{"n_layer": 13, "d_model": 256, "n_experts": 64, "experts_per_token": 6, "d_expert": 48, "d_shared_expert": 128, "activation": "tanh_gelu", "moe_layers": [1, 2, 3, 4, 5, 6, 7, 8, 9, 10, 11, 12], "router_score": "sigmoid", "normalize_top_k": true, "routed_scale": 2.45, "balance_loss": 0.00529, "balance_bias": false, "n_groups": 4, "groups_per_token": 1, "init_std_router": 0.0398, "lr_router": 0.000648, "n_head": 4, "n_kv_head": 4, "head_dim": 64, "vocab_size": 32000, "norm": "layernorm", "norm_place": "pre", "norm_eps": 1e-06, "positions": "learned", "qk_norm": false, "attn_scale": 0.125, "tie_embeddings": true, "parallel_block": false, "init": "normal", "init_std_qkv": 0.037, "init_std_o": 0.046, "init_std_up": 0.053, "init_std_down": 0.053, "optimizer": "muon_hyperball", "lr": 0.00761, "beta1": 0.95, "weight_decay": 0.0, "lr_head": 0.00709, "warmup_steps": 200, "schedule": "wsd", "decay_fraction": 1.0, "decay_shape": "linear", "final_lr_fraction": 0.0, "batch_tokens": 65536, "seq_len": 256, "doc_mask": true, "train_tokens": 293700000, "steps": 4482, "dataset": "wikipedia_en"}
Below are experts of layer 5 (counted from 0) of a mixture-of-experts language model. Rows are named router (the router's row for the expert), up (a neuron's input weights, with its number), down (a neuron's output weights, with its number) and show model dimensions 0-127. Each number is 50 + 15 x the weight over its row's rms, rounded and kept within 0 to 99.
Before each expert's rows: a language model's description of what the expert responds to. This comes from a sample of Wikipedia text that the model never trained on.

# expert 34
It responds to: Short inner pieces of rare or technical words and names, such as vest-igi-al, anky-lo-saur, per-cap-ita, and initial capital letters.
router:27 36 43 76 60 36 43 43 62 63 37 44 33 38 34 74 71 40 35 50 50 54 40 35 70 49 31 42 40 66 68 54 44 56 52 48 53 36 41 53 68 57 52 66 70 41 54 54 40 47 47 44 71 23 21 60 34 47 60 64 57 30 40 30 67 71 75 37 78 73 47 27 50 74 52 42 28 43 45 64 76 47 27 65 51 56 26 69 63 58 51 59 52 65 61 46 43 71 82 67 45 37 59 70 40 59 58 43 44 49 44 34 41 31 67 37 56 47 61 61 43 57 39 30 58 43 93 73
up2:42 53 63 48 67 60 52 68 54 58 23 49 84 44 49 45 66 32 34 29 56 36 58 44 63 51 56 55 70 30 45 30 72 34 72 26 51 49 61 32 59 42 66 58 52 26 55 67 54 25 53 58 26 49 70 60 27 31 48 70 43 65 51 63 31 25 75 67 38 53 53 78 74 68 65 61 54 07 45 32 44 31 46 46 35 39 22 48 63 33 59 54 19 59 65 23 55 59 56 61 52 51 75 52 37 69 40 56 59 31 55 51 31 42 60 35 42 41 09 57 50 34 34 41 66 59 43 36
down2:25 58 53 57 77 22 63 43 88 72 34 53 16 41 41 53 35 52 61 36 66 52 34 40 54 52 65 46 53 74 57 41 58 65 48 67 65 62 65 45 68 45 62 30 40 54 34 40 58 62 46 29 55 62 81 31 43 41 43 70 57 31 61 38 52 74 50 39 27 42 40 45 43 47 52 49 22 55 61 59 55 44 76 39 48 47 56 44 56 37 54 39 31 53 61 48 60 86 57 17 37 22 16 39 41 40 58 62 57 63 52 23 53 62 57 42 24 42 46 62 55 56 60 46 52 78 73 56
up3:28 44 67 39 55 44 63 74 71 35 58 58 55 42 36 45 62 81 37 62 44 55 33 39 45 50 37 53 36 65 32 18 39 80 53 60 13 59 34 88 73 42 23 45 43 41 60 59 45 38 43 64 21 48 61 74 47 35 40 63 43 43 78 50 59 32 37 47 41 44 46 90 50 55 25 41 53 56 61 53 64 45 74 42 53 60 43 47 52 59 43 10 36 45 53 48 43 56 66 50 61 41 49 41 79 57 79 77 27 44 42 54 29 55 54 32 67 13 25 51 64 73 46 28 48 51 51 42
down3:66 50 29 56 57 57 43 39 39 64 33 29 63 61 35 50 37 25 49 36 44 69 35 31 55 48 17 34 50 61 50 57 35 42 52 51 29 59 62 71 74 40 38 68 76 76 44 72 26 71 49 54 46 52 42 31 27 72 63 63 60 39 56 70 27 66 50 29 51 52 32 52 44 72 32 13 59 38 53 15 57 77 45 56 27 52 30 58 55 47 62 47 27 50 35 87 58 54 43 54 56 34 39 50 49 33 59 46 71 56 41 51 72 31 58 45 46 65 58 30 45 36 38 77 53 49 52 27
up4:32 69 58 50 19 38 69 57 61 59 40 59 52 44 65 52 63 37 50 32 37 67 30 56 39 70 88 46 45 53 37 70 50 54 30 42 51 49 39 53 65 54 69 68 73 59 78 70 50 46 40 65 38 32 59 36 45 45 55 36 49 14 55 36 50 69 46 31 65 21 32 32 43 63 38 62 57 42 41 32 67 26 55 53 38 57 67 65 37 51 32 35 51 15 55 37 43 23 10 55 49 67 26 57 33 59 65 51 65 50 62 58 52 30 77 39 48 26 41 54 54 41 56 67 53 69 79 84
down4:70 63 80 44 61 42 64 46 57 49 54 47 52 67 26 22 34 37 86 26 32 39 60 57 74 44 85 60 35 47 43 42 17 52 51 56 60 67 47 26 60 70 44 62 55 55 35 61 65 41 51 41 38 42 53 37 37 79 50 46 40 50 55 39 55 45 70 64 58 41 45 63 59 42 59 68 53 55 60 61 55 47 69 44 42 23 55 68 53 65 55 51 54 27 34 38 32 25 63 45 44 83 13 20 37 32 48 44 33 61 55 38 25 35 54 65 47 22 15 65 61 52 31 25 30 53 70 60
up5:52 51 54 69 41 33 36 34 68 42 39 31 84 58 52 77 49 34 51 32 55 78 38 70 85 62 49 28 60 58 36 46 43 40 52 61 72 42 49 43 42 26 55 46 61 40 34 65 61 30 42 32 66 54 59 68 47 37 47 51 63 61 29 45 80 46 37 43 39 38 55 55 66 59 45 54 61 46 27 45 45 43 41 35 72 55 44 63 71 11 57 36 44 24 71 54 62 23 53 35 27 63 54 78 65 69 23 47 41 28 54 64 35 52 39 52 78 33 30 53 83 48 51 65 36 47 76 48
down5:56 32 57 47 72 51 49 46 49 53 54 24 74 49 18 63 73 51 22 29 50 70 16 45 38 23 63 59 62 61 44 74 55 54 81 34 49 81 63 49 72 67 50 69 41 70 37 42 47 51 43 49 70 55 23 70 65 49 40 68 41 50 46 55 59 46 91 73 62 46 41 52 38 31 35 27 46 64 33 51 59 41 47 66 57 50 39 47 47 65 34 62 31 30 49 59 41 35 51 56 62 33 53 59 61 61 30 48 61 65 25 40 61 33 71 51 46 45 22 61 56 36 57 61 40 82 44 68
up6:79 61 20 58 68 35 60 56 36 46 31 73 40 28 51 35 57 45 52 47 41 39 57 39 37 45 56 38 53 35 70 36 39 25 55 49 72 40 39 44 87 40 58 35 52 87 48 58 70 48 71 58 19 53 57 49 55 44 66 28 52 29 52 66 39 37 58 44 81 41 24 53 63 49 46 29 53 49 24 56 67 51 78 53 34 76 34 64 41 52 56 39 47 26 18 44 34 65 50 51 63 75 63 54 69 36 44 47 55 46 36 29 35 40 51 55 63 35 36 36 38 57 34 54 46 42 55 55
down6:54 63 30 35 40 50 70 31 35 60 46 66 82 64 59 46 62 52 57 27 61 55 50 21 89 13 43 42 66 43 44 42 75 46 50 61 51 54 57 75 66 29 62 55 67 36 61 62 46 58 39 37 63 55 49 35 45 23 52 13 50 61 55 55 60 51 54 32 55 20 45 73 39 70 38 58 69 36 72 69 45 55 43 31 60 49 51 44 30 55 47 37 38 36 84 70 20 49 53 52 40 39 66 45 71 37 40 33 40 51 74 50 46 42 15 32 41 66 51 62 40 55 58 38 66 74 26 55
up7:31 26 33 58 52 29 45 34 42 59 16 46 65 59 63 44 50 49 41 49 49 25 42 53 49 15 18 54 40 54 58 54 45 47 59 50 45 52 63 54 25 46 54 59 62 52 74 35 43 46 55 42 47 60 32 52 35 50 34 55 74 46 79 27 51 51 50 47 17 31 70 24 13 62 51 33 73 57 33 63 61 86 32 64 68 37 57 42 61 55 76 70 42 46 43 45 43 23 68 82 70 61 34 45 53 51 49 55 07 44 37 75 55 47 25 65 44 61 54 71 69 45 53 32 42 40 47 67
down7:40 86 14 66 66 61 49 26 42 36 38 36 56 51 67 56 55 58 12 75 31 72 45 39 43 63 48 64 49 46 70 44 31 49 48 40 50 77 66 44 59 53 77 49 61 43 69 32 43 55 34 59 42 38 41 64 61 38 57 38 51 48 64 33 46 68 65 64 53 42 63 23 53 63 59 76 56 38 34 31 78 50 49 51 35 56 90 54 38 27 62 33 54 50 67 53 65 53 49 91 27 49 52 62 26 68 44 59 59 46 56 35 79 65 34 67 45 51 51 68 48 34 34 44 57 42 84 62

# expert 60
It responds to: Parentheses and born before life dates in name lists, such as (1884–1974) and (born 1963), plus is and was in definitions.
router:35 46 56 64 53 36 29 58 53 67 60 51 55 61 38 52 52 39 42 35 40 63 57 24 43 75 54 38 56 33 51 14 49 52 72 29 21 28 33 27 67 59 67 75 52 40 56 49 61 20 31 50 64 59 48 26 54 33 46 29 52 52 61 55 68 55 21 14 60 40 41 35 53 79 55 58 29 57 63 50 49 47 17 58 44 68 51 37 54 49 64 49 66 37 71 49 66 75 52 48 36 55 53 82 45 69 25 56 63 40 73 46 41 66 69 55 59 56 49 55 47 35 47 59 56 23 84 72
up0:67 70 29 55 31 46 52 44 43 18 29 34 51 19 74 66 39 40 60 29 60 77 52 40 72 49 63 31 69 37 33 44 27 74 68 47 43 73 57 68 41 41 32 96 55 32 41 36 57 61 56 47 59 58 50 56 55 33 32 34 60 32 44 58 50 19 58 18 39 69 50 41 44 48 39 32 24 45 72 49 72 49 45 35 23 67 48 75 65 38 30 40 71 60 51 48 33 50 45 76 43 57 25 71 42 68 25 40 43 62 58 75 56 29 39 77 45 46 30 40 53 31 50 63 26 53 78 42
down0:55 37 36 43 27 42 46 63 63 55 45 43 31 55 43 38 58 58 14 37 23 24 67 50 45 37 48 41 65 62 45 73 59 54 11 58 65 52 54 45 56 51 63 70 56 56 42 32 69 43 21 72 51 41 41 60 06 73 66 53 29 79 45 30 65 57 25 65 39 21 49 48 20 47 61 54 60 44 64 56 77 61 54 47 24 52 32 41 51 47 51 52 81 36 53 44 35 81 59 16 47 47 33 78 51 48 73 50 65 27 59 35 51 64 63 41 74 59 36 37 62 55 56 61 65 40 58 50
up1:42 52 50 70 36 31 67 57 28 67 73 61 53 32 79 48 30 50 45 42 38 20 37 35 43 44 51 70 50 48 45 58 53 51 50 74 54 45 51 41 84 38 56 47 47 20 35 53 55 56 36 59 42 43 31 76 65 49 63 33 70 72 00 36 30 65 56 52 78 37 56 47 67 67 47 43 47 76 47 50 54 42 42 37 53 52 51 56 35 71 40 58 45 55 42 41 65 30 30 37 29 38 52 78 47 59 48 78 20 68 62 53 64 37 29 77 44 56 46 56 39 53 62 46 22 50 73 34
down1:44 50 45 41 46 47 88 40 25 59 48 60 38 74 48 52 45 36 22 39 28 42 47 58 38 77 51 75 46 44 61 42 63 49 55 46 52 61 52 44 20 44 76 51 29 50 40 63 74 59 49 67 55 61 47 50 50 56 47 46 40 41 61 50 19 37 29 51 60 66 56 48 74 39 49 76 40 26 39 42 41 31 83 66 73 47 80 46 54 60 45 68 55 44 62 41 24 45 59 36 50 43 43 52 24 48 63 42 51 51 49 50 28 40 40 34 56 29 38 73 87 49 60 36 18 88 22 46
up2:79 57 41 25 36 47 28 65 72 55 45 60 59 72 49 58 21 39 50 53 54 47 38 57 40 68 69 24 45 66 43 47 44 45 62 48 46 48 72 58 69 57 44 23 54 46 49 46 46 68 53 21 56 61 58 55 46 43 61 27 59 48 59 62 77 24 74 17 58 71 50 40 42 51 41 16 40 44 61 26 85 66 31 88 71 46 32 22 17 35 55 35 57 42 35 36 64 46 46 46 27 64 40 59 80 70 48 40 46 63 49 66 56 29 70 56 60 65 36 41 30 53 56 81 50 31 79 51
down2:34 55 42 60 68 59 40 39 36 24 48 27 99 57 45 38 74 49 11 55 57 24 43 40 57 62 43 39 63 67 50 46 47 64 66 18 60 64 47 60 62 24 61 43 56 60 37 38 56 47 28 46 51 33 65 66 63 59 39 37 36 51 54 35 45 50 66 71 52 25 49 57 69 60 66 36 41 56 17 48 44 34 78 40 39 57 26 47 66 44 45 64 39 38 53 56 53 71 29 47 26 40 49 46 71 64 62 48 56 74 46 75 57 56 60 57 24 76 68 50 72 34 46 41 30 56 34 35
up3:54 31 60 58 37 49 38 47 37 36 35 29 66 34 73 37 66 53 61 65 58 34 48 35 44 66 52 54 53 59 52 69 47 12 37 55 61 46 68 42 48 67 41 53 57 44 71 41 64 53 44 64 79 69 53 74 36 61 54 84 30 31 59 60 58 39 57 52 45 68 57 61 42 35 45 55 44 68 18 44 69 66 55 20 70 37 43 39 73 24 67 87 54 62 37 29 41 32 59 45 55 58 55 57 51 61 54 40 21 49 50 58 71 43 74 41 52 83 35 40 56 45 15 58 61 45 40 53
down3:44 44 64 54 45 58 51 42 47 61 44 63 70 46 36 24 70 61 23 43 47 40 55 16 51 54 35 86 50 44 57 38 51 41 75 53 83 43 50 46 15 53 19 71 83 53 45 45 32 24 73 25 70 52 54 44 50 57 49 70 47 33 67 45 81 28 68 75 43 56 76 52 65 32 54 55 48 69 54 32 67 55 53 79 49 50 26 52 65 39 47 59 47 42 60 86 49 30 60 50 45 62 25 57 61 44 56 57 62 54 59 52 55 59 51 58 72 49 43 35 57 31 39 73 61 67 35 37
up4:73 44 48 81 48 57 03 31 43 72 72 52 52 29 20 58 69 39 41 52 34 32 61 55 50 32 63 65 47 40 37 51 59 31 33 45 57 43 41 29 54 67 69 36 26 47 45 31 40 38 83 71 25 40 69 43 25 56 42 43 81 50 52 59 57 45 13 77 30 66 35 34 49 50 38 61 28 56 64 56 62 34 49 62 72 35 62 32 49 80 55 51 47 66 74 57 64 41 54 60 49 73 52 43 65 53 44 42 51 34 55 42 50 61 60 29 54 40 17 56 59 43 21 34 48 32 24 62
down4:71 52 56 40 67 50 45 46 65 50 43 53 54 27 53 27 57 40 56 58 70 68 59 38 56 40 23 78 33 36 72 49 67 57 36 42 36 37 50 37 56 57 46 36 62 75 69 66 29 43 40 33 47 39 61 57 27 60 39 66 50 27 22 47 59 51 50 49 62 37 41 58 62 56 71 37 38 50 31 46 42 66 51 66 40 55 37 33 71 58 24 28 60 64 63 71 58 45 54 14 59 43 43 53 47 31 52 63 46 53 39 58 53 52 34 64 41 62 92 55 45 40 85 42 48 51 33 53
up5:49 95 38 56 58 23 76 56 46 57 60 30 94 71 46 64 41 25 54 31 69 54 16 56 59 49 59 58 49 58 51 51 36 50 51 51 48 67 49 47 40 68 47 38 28 56 55 44 70 41 50 51 63 54 35 39 37 62 57 42 48 59 57 44 56 30 66 50 54 50 24 39 45 43 44 01 55 37 21 66 53 38 67 42 34 35 56 66 58 31 40 40 47 53 37 35 41 54 60 57 42 52 55 40 51 27 69 73 43 49 47 76 53 51 51 94 34 33 70 49 61 26 64 57 28 44 50 68
down5:64 42 33 52 49 41 60 31 06 72 73 52 81 31 69 43 42 45 69 45 33 34 64 42 33 53 55 41 52 77 43 66 47 57 43 55 41 43 46 79 73 29 59 52 63 59 61 73 47 40 51 64 42 75 42 58 50 39 46 60 53 66 62 46 39 49 44 47 49 18 66 24 70 34 54 50 53 39 47 49 54 40 36 45 39 42 49 48 71 37 66 39 33 55 80 42 62 63 60 59 49 63 50 42 39 58 68 58 38 24 46 55 34 15 57 61 43 56 28 77 06 71 42 62 42 26 43 49

# expert 44
It responds to: Years after in or following, often with a comma (2008,, 1958), plus month names and word pieces inside section headings.
router:73 59 66 66 45 39 55 46 54 79 27 55 42 39 33 56 61 54 42 57 48 43 66 40 57 31 26 45 46 48 40 61 28 30 57 80 43 51 32 47 55 64 57 65 62 19 64 52 68 35 34 56 31 28 34 55 51 52 68 45 59 26 61 44 45 37 59 47 52 44 36 52 64 21 42 20 46 27 35 77 82 42 59 84 52 49 52 31 58 55 60 36 57 59 59 18 49 56 37 43 45 36 60 53 65 61 53 53 38 62 36 49 52 58 65 62 34 50 49 53 32 33 41 59 66 31 48 57
up2:02 64 57 59 58 33 48 44 71 43 35 44 81 50 57 68 67 72 37 25 46 51 60 42 76 37 39 46 34 46 38 53 61 47 93 58 61 57 22 63 53 44 66 57 60 48 75 65 50 60 61 73 33 38 68 62 84 75 49 40 53 36 42 41 59 41 63 63 45 69 56 50 59 39 52 33 35 40 47 56 73 44 65 50 68 59 65 37 56 54 44 31 78 48 51 17 46 52 78 52 81 30 47 11 30 50 77 18 75 68 17 26 02 45 45 61 18 49 28 52 40 60 59 57 52 43 44 28
down2:49 34 49 77 50 43 71 63 55 37 58 16 55 74 75 50 67 39 42 51 57 65 28 33 41 70 25 34 57 65 52 51 60 63 27 36 66 56 46 46 17 81 63 75 57 16 37 82 47 14 25 42 38 52 44 60 43 50 57 71 53 49 39 27 42 53 40 40 53 57 35 33 21 56 56 52 67 40 75 52 68 44 80 46 44 59 14 39 68 41 20 52 40 36 44 47 72 40 53 54 32 53 60 54 50 45 53 57 53 48 09 62 48 88 56 57 73 54 61 60 33 36 59 40 52 69 49 53
up3:86 75 47 76 55 35 04 42 46 64 52 32 35 44 70 62 59 36 33 33 33 46 29 58 36 39 66 32 71 36 56 37 37 67 46 68 50 48 31 62 53 45 53 54 45 62 25 62 72 29 87 53 38 35 62 50 43 28 46 51 45 37 48 51 46 55 53 60 44 39 34 48 60 47 29 59 23 57 30 66 55 22 15 66 40 09 79 50 52 34 33 38 62 29 54 66 58 57 19 31 42 60 64 56 50 46 45 38 43 45 88 65 53 64 46 51 64 53 41 59 39 41 31 29 37 53 64 81
down3:61 29 15 23 46 56 35 48 52 68 41 52 69 51 63 50 71 29 47 67 63 48 28 50 38 39 39 26 52 58 43 59 55 69 41 20 27 66 54 66 46 73 41 69 60 46 40 47 51 56 63 25 21 57 37 62 50 29 45 55 36 44 41 57 35 03 48 51 66 60 33 62 57 57 32 40 41 43 37 38 43 31 18 65 52 47 51 39 60 58 28 59 54 49 61 86 54 64 78 50 50 61 42 45 41 73 53 40 61 53 35 79 41 52 66 62 65 88 36 83 26 31 62 41 64 42 52 70
up4:46 40 47 58 49 68 05 58 80 54 50 58 21 64 33 54 33 41 44 36 63 39 55 58 72 33 51 32 42 28 56 48 37 65 59 62 34 29 74 42 63 58 47 56 59 70 23 44 30 62 44 55 38 57 35 29 44 52 54 46 55 45 58 86 45 44 40 47 44 35 65 34 60 40 45 30 28 72 73 38 59 41 67 61 56 42 62 81 61 33 51 38 59 27 48 55 28 56 61 59 57 49 60 58 63 39 39 28 68 57 64 53 38 55 66 65 51 66 55 51 69 27 29 42 36 63 56 19
down4:41 37 40 45 27 62 47 55 42 64 45 58 37 20 61 47 48 31 23 71 57 58 19 52 43 42 55 45 50 53 52 62 52 27 33 30 49 33 57 54 52 48 40 34 61 58 44 56 63 57 47 68 61 46 45 69 66 55 88 39 57 42 56 60 46 29 74 45 34 48 79 63 32 61 62 20 53 48 53 62 39 42 43 24 49 70 60 50 31 72 49 28 46 30 51 58 45 60 50 54 40 57 47 45 58 57 32 74 69 40 51 68 53 53 54 49 25 37 50 54 31 44 53 58 48 64 58 54
up5:59 27 43 54 36 40 64 69 46 92 44 26 63 35 53 72 27 61 40 28 67 67 56 26 56 66 54 57 53 32 67 71 30 75 83 76 59 56 42 59 47 26 51 47 56 39 57 40 33 59 43 33 46 33 65 64 61 49 41 33 65 53 38 64 39 67 57 56 54 54 41 64 53 22 60 35 63 43 54 33 41 50 59 30 37 53 43 49 58 69 31 45 64 41 52 30 49 23 66 55 24 40 33 64 68 59 61 20 62 33 58 52 53 36 41 42 43 57 31 38 45 69 58 47 48 45 26 52
down5:31 55 52 49 67 72 61 57 53 56 43 43 52 38 33 49 72 41 74 36 36 29 70 53 68 29 51 36 53 40 53 62 76 54 30 44 48 50 67 44 45 73 72 53 51 68 35 64 76 40 61 50 23 34 30 50 66 32 48 11 44 59 64 63 75 35 43 53 65 72 47 36 59 74 53 56 51 57 32 26 58 54 48 61 45 39 47 91 32 83 37 51 57 56 43 28 72 37 36 65 49 45 52 54 63 41 51 19 43 49 34 30 33 39 69 49 34 42 42 59 62 50 41 58 56 38 58 65
up6:41 67 50 89 52 54 60 36 57 64 52 36 40 32 50 55 66 42 42 61 23 33 59 38 60 55 47 58 57 38 59 33 38 64 56 61 54 23 38 44 51 57 44 71 89 48 60 67 32 39 56 37 59 42 36 56 46 65 44 29 42 49 60 24 58 78 57 41 25 51 48 41 37 23 60 54 53 41 52 75 35 39 53 70 61 47 56 34 32 31 57 56 47 44 28 31 49 48 16 53 51 64 65 22 73 36 47 55 34 25 38 31 59 36 36 77 45 71 54 73 26 28 46 47 58 64 49 32
down6:58 33 84 61 57 46 56 41 32 53 66 31 18 61 55 26 33 72 58 46 45 49 43 41 49 65 67 50 47 71 69 44 22 41 27 45 38 52 47 53 35 46 42 59 54 55 24 41 43 83 68 50 53 26 35 51 64 48 35 56 56 36 20 54 40 71 59 46 69 44 53 54 34 36 60 77 56 42 81 80 56 18 24 66 33 82 92 56 43 44 73 70 77 54 42 59 12 52 29 16 46 48 37 74 46 58 60 64 04 78 53 44 54 42 33 57 67 29 45 43 50 52 52 41 37 51 58 66
up7:36 64 70 51 49 18 69 53 43 73 76 78 66 44 38 23 61 49 58 59 39 44 58 44 71 36 30 49 29 12 53 68 51 29 74 52 20 30 43 47 36 45 33 58 65 60 56 73 58 43 58 58 64 64 70 55 24 46 73 36 66 45 52 68 52 21 48 47 61 62 61 64 45 67 71 54 74 52 44 47 40 68 56 57 27 50 48 32 68 46 38 50 48 50 56 33 71 49 41 54 35 54 54 54 84 35 40 52 78 08 12 44 28 63 43 60 53 38 65 63 15 58 50 31 32 43 64 42
down7:44 70 54 16 54 54 46 44 58 34 58 52 60 55 53 23 42 47 59 63 57 22 45 22 70 49 38 58 37 44 68 46 60 57 12 88 60 54 76 27 49 59 34 50 71 24 77 54 45 76 46 63 64 22 30 42 58 38 63 52 61 51 68 54 25 50 57 50 50 41 40 64 17 42 65 39 57 34 59 61 77 35 55 53 23 57 73 46 44 32 51 49 24 16 37 51 29 43 22 17 42 55 66 63 72 43 42 26 38 66 57 42 58 58 70 58 60 17 72 31 37 64 55 40 25 58 87 40

# expert 63
It responds to: Capital letters inside acronyms and codes, such as SH, CONVIVIR, DEN, NTSC, and raw byte pieces of Thai and other non-Latin script.
router:35 42 57 52 76 41 58 84 67 68 42 73 35 42 55 78 72 39 24 33 38 50 50 35 36 70 64 28 56 55 24 39 62 40 71 54 48 41 52 40 52 61 51 66 83 54 59 75 31 39 22 16 40 44 54 25 60 26 20 31 65 60 55 25 51 43 52 12 73 52 44 63 65 38 56 45 30 16 57 35 39 38 43 58 52 60 47 57 47 51 37 35 50 32 47 39 66 54 69 72 63 44 66 55 41 35 38 58 41 32 66 44 46 36 64 67 54 38 50 45 38 48 58 53 57 52 44 66
up0:45 63 63 44 63 52 20 59 54 50 46 44 51 38 72 46 41 26 57 62 30 43 43 37 55 43 42 61 39 34 30 36 67 38 43 54 52 60 61 41 43 42 68 49 40 51 56 67 14 22 50 71 54 45 43 43 69 36 40 45 37 75 75 39 36 46 49 47 44 73 61 19 49 45 70 67 78 48 63 58 25 41 41 67 62 41 55 39 36 27 71 58 26 71 42 56 17 66 55 53 90 34 45 45 50 44 55 35 49 43 55 31 38 46 78 80 78 43 80 74 27 44 34 65 81 53 44 54
down0:59 49 54 27 45 49 54 36 25 57 43 82 60 79 51 59 29 62 31 55 45 48 55 39 55 56 15 80 42 30 54 46 37 37 49 71 20 52 63 54 27 58 45 52 54 53 41 43 34 30 39 22 55 54 49 50 58 50 46 58 54 62 72 66 62 83 71 66 50 46 44 44 78 44 84 27 39 36 32 57 46 52 41 62 40 52 59 57 51 62 71 67 41 31 65 57 43 51 72 44 51 41 44 56 27 79 66 64 36 41 59 57 74 56 25 99 58 36 48 36 49 34 25 92 71 64 68 49
up1:52 53 24 38 36 30 47 44 67 62 62 59 70 70 40 72 48 35 61 26 76 72 43 43 55 56 72 67 33 70 54 46 88 69 66 50 42 58 54 38 50 12 42 76 52 80 48 34 41 24 48 50 42 62 61 55 58 50 39 49 16 48 71 43 57 35 95 22 54 30 72 43 24 34 54 26 41 44 39 15 78 54 67 55 53 54 39 59 51 55 47 42 47 34 44 39 51 61 60 84 18 54 39 70 54 62 49 46 40 63 65 65 53 38 42 66 57 58 25 59 30 36 52 47 33 43 35 34
down1:32 56 50 51 46 55 14 48 73 37 31 58 26 48 23 48 51 40 50 69 43 39 44 70 52 66 56 59 70 52 42 28 52 48 68 74 59 41 41 46 27 33 50 68 50 41 34 47 46 63 46 49 60 51 48 66 19 67 79 44 24 40 35 65 78 59 60 52 49 52 58 36 62 42 38 18 45 57 37 33 39 54 74 40 41 27 47 33 88 85 44 63 58 21 62 47 25 49 59 00 63 50 37 70 34 47 43 70 51 61 48 51 48 52 54 37 50 48 75 91 47 79 27 27 56 54 47 36
up2:33 15 48 65 49 45 74 49 48 49 31 38 53 54 41 46 50 51 51 52 48 67 49 48 65 50 63 50 37 60 27 61 56 63 46 69 42 55 62 55 32 38 55 47 71 26 80 62 53 52 45 53 38 58 50 57 50 35 32 44 66 55 55 33 57 35 39 50 42 53 23 29 51 52 69 61 51 45 30 50 41 22 54 70 67 34 53 60 56 23 49 44 46 63 30 29 76 58 54 68 43 49 21 56 47 72 40 30 31 41 82 20 67 48 28 38 60 43 32 78 54 32 33 40 27 61 47 55
down2:19 11 28 59 55 57 47 58 57 47 61 64 35 47 50 46 18 29 16 47 34 70 56 83 49 43 79 66 50 62 43 33 33 57 29 32 69 46 44 48 36 59 53 34 34 42 59 44 42 34 59 42 42 37 72 23 50 32 36 70 66 41 33 38 56 29 45 64 66 37 62 73 58 49 54 28 53 37 28 59 33 47 53 22 43 43 38 48 28 57 44 40 48 56 36 42 45 37 26 80 44 49 70 44 44 38 45 59 35 55 72 72 29 69 22 53 47 74 77 01 74 32 62 47 37 70 35 60
up3:33 13 48 71 55 50 46 20 54 33 43 93 51 69 55 54 37 48 44 48 60 54 57 75 35 36 66 38 67 70 45 33 61 40 66 47 40 42 46 47 61 50 14 28 34 36 61 76 51 59 50 45 55 65 59 74 66 50 40 41 67 59 48 54 31 50 59 26 36 53 49 49 48 65 58 20 40 44 70 32 54 50 39 56 22 41 53 46 32 28 37 34 55 50 53 33 59 40 36 78 67 35 57 33 45 45 67 69 64 42 82 73 45 51 18 67 46 69 37 74 38 52 27 33 46 27 41 59
down3:68 83 67 52 44 33 41 41 40 49 51 25 52 47 61 58 43 04 50 70 45 32 70 37 64 35 57 48 66 66 72 45 59 43 54 59 38 26 76 80 73 63 64 25 65 70 20 25 61 68 43 58 37 72 62 49 56 09 56 33 69 19 68 47 32 34 35 34 27 55 57 71 16 27 42 75 50 45 63 61 49 53 56 77 48 40 57 46 59 95 40 42 53 66 67 58 55 48 55 36 58 46 52 44 62 44 41 50 37 53 16 31 77 74 78 41 56 58 43 49 54 42 65 37 47 59 43 43
up4:67 46 46 77 62 53 61 72 95 74 43 40 48 44 65 53 69 32 54 38 45 53 50 00 46 62 49 73 37 64 45 42 55 45 80 56 63 48 74 42 33 69 68 55 46 83 65 31 51 64 48 39 56 21 56 52 44 29 40 18 62 36 61 75 62 50 45 33 51 47 56 45 47 30 62 58 51 51 62 25 52 57 47 39 59 46 46 41 49 60 84 18 32 64 51 39 47 34 49 35 54 25 31 59 60 42 52 40 30 54 65 74 44 39 16 50 64 48 50 64 49 26 61 68 46 55 05 55
down4:48 26 42 66 44 72 61 57 32 40 52 31 36 50 69 65 26 38 67 44 45 55 72 37 41 56 47 70 54 69 55 30 45 61 37 55 50 64 51 48 55 52 31 67 54 25 46 44 40 54 57 30 11 39 78 36 41 71 43 32 78 61 49 33 54 54 58 70 32 43 57 49 59 65 38 65 44 47 54 53 46 52 93 32 43 83 58 64 40 22 56 29 56 25 56 25 58 07 33 63 35 55 71 50 45 52 55 52 51 48 56 73 46 45 35 64 55 18 42 59 37 55 46 64 39 58 41 37
up5:50 78 11 29 53 61 34 47 46 34 27 56 76 62 44 40 62 56 70 61 50 35 46 40 21 39 57 31 33 40 53 36 46 26 68 50 34 56 35 42 62 07 47 45 41 50 63 44 16 51 44 46 26 52 31 72 35 60 54 58 75 56 51 48 35 12 58 67 43 56 55 68 74 59 39 37 23 65 44 23 69 56 54 62 26 47 53 63 37 36 41 23 38 32 53 86 78 46 67 64 49 54 49 56 57 52 37 57 52 43 40 62 50 50 60 42 57 62 18 58 54 74 33 35 42 48 75 45
down5:58 58 68 36 36 40 44 38 55 35 47 35 47 68 76 69 24 55 50 63 30 50 47 41 45 48 35 43 62 60 36 36 31 49 48 30 39 18 47 72 34 45 46 40 38 73 70 45 44 56 47 83 44 49 33 46 52 42 72 47 45 89 64 22 62 73 56 60 37 48 22 42 29 64 55 89 80 76 39 63 48 71 58 49 69 48 61 69 48 61 55 78 47 66 16 56 27 38 38 45 42 57 14 39 53 65 52 48 40 67 62 52 34 40 54 54 72 36 78 63 86 29 66 56 62 39 74 44